Below are experts of layer 11 (counted from 0) of a mixture-of-experts language model. Rows are named router (the router's row for the expert), gate (a neuron's input weights, with its number), up (a neuron's input weights, with its number) and show model dimensions 192-255. Each number is 50 + 10 x the weight over its row's rms, rounded and kept within 0 to 99.
After each expert's rows: "gets" lists some tokens that make up at least twice as much of what it gets as of all text. This comes from a sample of Wikipedia text that the model never trained on. Tokens count by the router's weight.

# expert 0
router:55 46 33 39 53 45 58 49 44 66 62 53 38 53 57 43 45 56 54 55 44 47 71 48 48 50 42 76 32 43 43 35 36 47 59 52 35 57 61 50 59 57 56 49 55 48 43 43 59 48 43 47 55 27 47 37 53 54 55 62 59 56 60 49
gate0:49 53 49 52 43 56 27 39 24 47 51 55 41 52 54 36 54 60 27 55 35 49 69 25 50 43 37 34 44 49 58 54 44 59 36 44 38 35 44 65 54 53 50 65 69 63 54 34 54 31 33 58 55 42 60 52 51 48 51 68 27 53 45 56
up0:42 42 56 53 44 48 65 52 27 50 67 51 38 53 45 48 47 62 51 59 58 66 38 31 46 66 30 52 53 32 48 42 41 53 57 43 58 51 59 59 68 62 46 55 74 37 47 61 59 29 42 51 53 55 53 49 61 41 52 54 47 48 49 63
gets: "-", " |", " the", "|", "==", " The"

# expert 7
router:41 50 40 46 45 37 52 49 46 43 50 54 34 45 37 54 57 62 36 43 60 65 68 60 48 52 56 48 67 48 71 42 79 49 42 54 48 48 53 52 58 30 52 39 64 55 56 45 53 37 55 42 55 41 61 44 49 52 42 58 48 35 65 51
gate0:47 57 45 53 58 39 52 63 65 34 26 46 56 47 48 51 42 45 35 46 45 39 50 56 58 43 60 42 47 57 46 57 43 47 55 53 44 31 51 38 45 71 54 48 39 61 30 47 46 50 34 42 28 52 49 74 39 65 42 64 64 60 37 36
up0:52 60 51 43 48 47 33 77 71 57 60 59 61 48 77 53 50 37 36 51 49 46 48 49 47 40 49 52 57 35 46 61 51 42 51 41 51 52 47 62 66 64 32 56 39 61 59 53 65 39 58 65 50 65 38 47 66 50 66 42 46 68 44 55
gets: "2", " K", " U", " W", " N", " T"

# expert 25
router:53 57 69 47 50 61 26 65 54 40 53 56 48 56 54 56 47 51 42 34 51 34 56 47 56 41 47 49 51 45 66 25 63 44 65 35 40 39 49 48 53 26 57 52 37 50 48 54 38 43 45 63 47 50 52 63 39 61 44 43 48 47 30 49
gate0:53 43 38 37 78 55 32 61 59 51 67 62 56 36 43 52 39 60 50 67 65 42 62 43 53 57 56 50 35 41 51 44 63 40 42 56 56 56 49 41 51 64 50 37 51 33 56 58 48 44 69 34 49 55 67 48 34 57 50 41 39 36 29 59
up0:47 53 50 60 36 46 57 65 51 46 45 49 42 67 61 47 57 48 35 45 59 49 56 41 37 61 33 31 62 52 60 52 40 58 37 45 38 59 56 63 82 57 49 65 56 52 56 38 56 56 51 61 45 45 49 28 67 35 32 39 51 54 61 51
gets: "2", "1", ".\n\n", " |", ";", ".\n"

# expert 9
router:40 60 48 32 37 35 48 58 36 42 46 53 38 53 36 50 41 51 38 57 48 43 39 54 51 44 36 55 48 49 48 45 64 42 52 45 40 51 40 39 61 43 50 35 61 51 19 57 43 47 44 65 57 53 45 52 50 41 57 77 52 45 57 30
gate0:59 57 62 47 50 45 65 59 44 56 52 67 65 43 44 36 32 54 40 40 41 41 69 67 44 58 58 63 50 37 38 58 65 55 42 41 53 56 53 76 62 58 56 58 49 50 59 41 56 50 57 42 36 48 51 33 32 30 50 63 42 45 49 48
up0:44 58 53 53 48 56 35 45 74 57 56 55 48 60 69 54 46 48 62 60 69 46 57 58 50 57 50 47 49 70 57 52 56 62 71 65 54 42 42 14 32 56 49 41 49 36 53 47 55 46 54 54 37 53 47 24 63 72 63 40 53 66 45 30
gets: ".", " \"", ")", ".\n", ".\n\n", ")."

# expert 4
router:44 56 54 51 41 48 55 61 41 47 65 48 50 62 59 47 45 59 38 38 43 47 51 48 43 39 47 49 26 52 60 40 66 47 57 65 52 41 45 68 59 54 48 36 48 74 38 34 49 61 52 41 52 51 48 37 19 57 48 46 63 39 52 52
gate0:49 74 55 43 55 57 62 47 51 67 46 40 54 47 59 48 23 38 43 64 40 45 59 48 45 55 57 48 51 57 58 46 40 59 55 62 53 49 67 63 72 63 46 55 60 62 44 48 70 56 40 52 56 59 55 54 52 54 38 53 64 39 50 57
up0:28 37 49 57 39 44 54 52 63 31 64 58 64 47 39 56 49 50 66 57 55 39 59 70 47 39 39 32 54 41 45 59 39 65 52 37 63 55 44 46 39 44 65 34 54 45 58 51 47 39 55 59 41 52 36 45 64 47 77 36 60 52 36 53
gets: "1", "9", "0", "8", "a", "o"

# expert 3
router:54 39 60 52 38 46 41 34 60 51 46 63 43 42 66 38 56 49 47 52 38 58 35 37 37 54 53 42 58 32 46 62 51 55 41 41 60 65 71 56 39 34 30 35 56 60 53 37 54 39 52 60 46 67 57 39 46 50 41 39 53 25 42 28
gate0:61 56 43 56 50 49 55 55 46 41 42 28 50 49 59 57 48 36 65 43 53 38 47 44 40 41 50 44 55 67 61 39 61 48 40 44 46 48 56 63 37 66 47 49 65 40 48 46 41 49 46 48 48 55 52 57 54 26 45 43 41 35 46 32
up0:49 25 46 69 62 49 60 54 53 34 48 41 64 56 46 49 44 39 67 37 44 53 26 52 42 62 46 54 56 61 44 46 53 63 53 56 53 46 58 61 34 59 37 46 46 39 63 27 56 50 55 55 53 44 50 45 44 51 56 50 37 60 45 42
gets: "\n", " |\n", ")\n", "%", "it", "th"

# expert 27
router:61 51 52 38 64 59 57 46 62 65 49 49 68 45 50 49 34 38 53 52 54 46 43 56 47 49 45 53 49 37 30 49 45 43 45 42 53 55 55 47 37 39 58 33 52 39 50 52 45 43 39 42 51 44 69 32 31 41 71 50 35 67 49 29
gate0:44 35 40 43 64 59 62 53 57 36 62 30 57 57 49 51 48 53 46 47 54 48 56 54 48 63 53 72 52 42 46 59 64 62 57 50 29 42 34 31 56 41 60 57 36 59 34 67 35 55 59 65 31 34 59 48 45 54 54 37 49 64 52 55
up0:41 52 36 54 31 49 45 60 43 42 41 47 46 65 58 42 43 55 52 54 43 50 78 50 42 55 50 40 59 44 42 57 37 58 47 52 54 55 59 45 55 32 51 60 51 51 34 60 35 58 54 42 43 50 52 63 58 38 53 47 54 59 53 64
gets: " in", "1", " the", " |", " The", " In"